config.yaml
experts_per_token: 4
vocab_size: 30075
norm_eps: 1e-05
optimizer: "soap_variant"
grad_clip: 2.0
train_tokens: 417900000
Below are experts of layer 2 (counted from 0) of a mixture-of-experts language model. Rows are named router (the router's row for the expert), up (a neuron's input weights, with its number), down (a neuron's output weights, with its number) and show model dimensions 96-191. Each number is 128 + 32 x the weight over its row's rms, rounded and kept within 0 to 255.
Before each expert's rows: "mostly gets" lists some tokens that are sent to it at least half of the time; "gets" lists some tokens that make up at least twice as much of what it gets as of all text. This comes from a sample of Wikipedia text that the model never trained on. Tokens count by the router's weight.

# expert 4
mostly gets: "C", "R", "S", "D", "B", "A"
gets: "C", "R", "B", "D", "M", "G"
router [152  71 100 147 139  89  93 135 136  88 104 186 136 101  60  75 130 120 120 101 129  88 139 149  62 120 136 102  99 122  97 118 224 108 121  93 101 181 115  90 108  59 104  80 119 213 107 154 174 116 116 124 166  98 134  95 183 130 106  91 119  98 194  95 130 107 165  80 117 116 110 112 168 130 115 143 129 173 121  79 113 130 143 150  92 139  85  98 134 116 118 143 147 109 192 119]
up0 [ 67 124 163  99 127 167 131 115  99  97 161  73 111 174 165 107 109  96 114 121 163 128 125 112 144 156 107 139 104  90 153 149 122  84 151 100 137  53 119  92  91  95 168 129 144  91 127 122 130 123 156 221  66 138 109 114 115 122 130 156 103 147 143 153  65 182 131 222 124  94 148 162 157 110 108 161 160 108 175 141 130 175  89  94 104 130 132  92 194 133  96 113 113 112 159 141]
down0 [137 107 121 156  84 125 178  80  97  41 156 124 136  40 122  78 118  95  63 105 143 159 137  84 118  95 128 197 100  85  93 206 146 150  80 143 129 115 140 107 118 110 147 144 126 144 162 125 137 152 100 107 109 126 121 119 110 150  91 144  71  63 198 138 138 107  85 114 147 144  91 148 103  94  73 209 155 147 163 154 125  90 193 145 115 160 177  96  92 159 104 166 129 115 126 122]

# expert 55
mostly gets: "% | ", " | — |", " | +", " | .", " | ", "; "
gets: " | ", "; ", "0", " |", "1", "2"
router [122 165  25  78 144 174 138 161 107  60 129 116  96  95 126 138 120 101 136  89 154 151 106 153 185 121 167 190 133 148 188 159 124 176  74 142 134 109  90  69 109 154 116 156 100 119 119 157  76 144 140 153  70 193 157 142 178 169 132 160 121 100  96 109 149 168 173 187 144 119 122 177 140  86  87  92 165 124 174 126 148 131 158 187  85  85 127 117  95 159 137 177 128 156 117 105]
up0 [130 134 150  45 144 109 121 136  81 183 148 112 183  96  93  87 161 144 144 142 107 134 158  76 149 161 139 116 118 129  95 110 132 105 181 146 131 150 116 138 130 150 162 118 119 152 137 132 192  82 162  74 140 123 113 107  69 133  89 105 101 100  66 122 138 150 227 163 161 116 120 105 180 205 111 104 117 127  85 116 123 110 102 127 126  97  89 149  96 150 119  52 132 146 154 129]
down0 [127 109 175 109 129 131  81 124 112 159 183 113  81 166 225 140 129  86  87 132 105  70 142  96 112 102 182 101 110  56  93 163 201 182 169 170  85 163 180 118 183 100 138 127  93 157 147 103 101 135 126 127 128 117 102  96 117 141  75 109 134 145 106 109 131 127 104 170 138  74 134 114 122 115 145 152 117  84 103 136 112 135  81 136 121  60 144 150  98 148 115 138 157 158 100 101]

# expert 53
mostly gets: "|", "| D", "| F", "| R", " However", "- A"
gets: "-", " The", "|", "5", " A", " In"
router [113  54 144  94 130 149 147 160 137  79 141 104 137 144 123 145  83  92 135  87 137 157 152  97 109  74  68  99 119  98 194 168 127 127 130 118 108 161 156 190 141 144 118  47 147 185 111 149 120 150 120 138 151 185 153  72 144 117  98  78  80 179 158 113 119 132 160 186 147 178 126 131 105  78  70 118 133  90 177 114 120 132 107 104 109 154  93  99 113 162 132  95  90 126  59  97]
up0 [141 145 113 118  84  95 111  85  85 132 173 175 156 108 144 157 108 164 125 161 103 120  90  84 210 167 145 147 103 116 152 123 156 145 154 201 154 149  66 192 136 145 138 105 187 122 118 157 172 122 142  81 108 141 157 133 174 131 135 162 143 105 133 142 122 115 174 170 132 161 150 112 112 170 124 112 129 152 129 101 155 132 100 143 151 115 146 138 141 139 143 155  80 111 124 131]
down0 [ 96 132 122  89 147 131 180 117 118  85 173 138 169 180 189 110 158 128 143  96 109 184 134 130 127 115 173 118 147 146 161 157 121 132  75  93 144 146 135 192 164  97 104 152 197 159 141 165 100 150 135 118 151 160 135 186 116 184  81 154  94 135 156 100 134 137 114 149 126 174 104  90 140 102 103  92  93 127 155  90 119 161 148 135 135 103  78  98 141 180 157 163 133 150  88 152]

# expert 59
mostly gets: " for", " to", " on", " at", " to the", " for the"
gets: " for", " for the", " to", " on", " of the", " in"
router [154 170 114  84 131 199 140 133 183 136 145 164 158 145 127 106 122  82 146 147 167 122 127 124 153 173 174 144 199 164  79 121 147 163 115 101  95 137 158 137 100 108  83 166 107 144 118  96  75 146 127 149 144  65 152 158 126 101 151 159 135 169 135 115 114 106 146  64 113 128  58 161 108 162  98 168  98  52 177 191 120 115 119 153 148 183 173 177  64 135 144 143  94  54 129 125]
up0 [ 98 146 135 167  80 158 117  92 140 103 123  95 132 130 133 204 146 129 147 108 112 127 115  66  97 111  93 146 151 167  96 138 134  82 115 147 159 133 174  83 106 133 134 176  78 113  91 135 125 133 124  85 143 148 143 139 135  69 130 192 140 192 159 150 160 191 173 103 145 224 154 182 111  92 143 112 110  88  69 120 147  94 142 130  87 108 145  64 130 162 168 182 108  57 131 135]
down0 [121 172 142 140  98 124 100 152 154 184 122 140 171 164  90 139  97 182 117 123  73 121 144 150 181  64  90 233 126 143 125 146 100 104 154 104 176 142 121 120 158  95 104 163 126 129 117 147 205 128 125 138 118  64 166 131 126  70  85 163 142 160 136 124 112 147 154 125 150 136 128 105  92 108 144 210 104 123 118 168 146 121 159  88 125 147  97 145  73 129 182 119 109 158 143 181]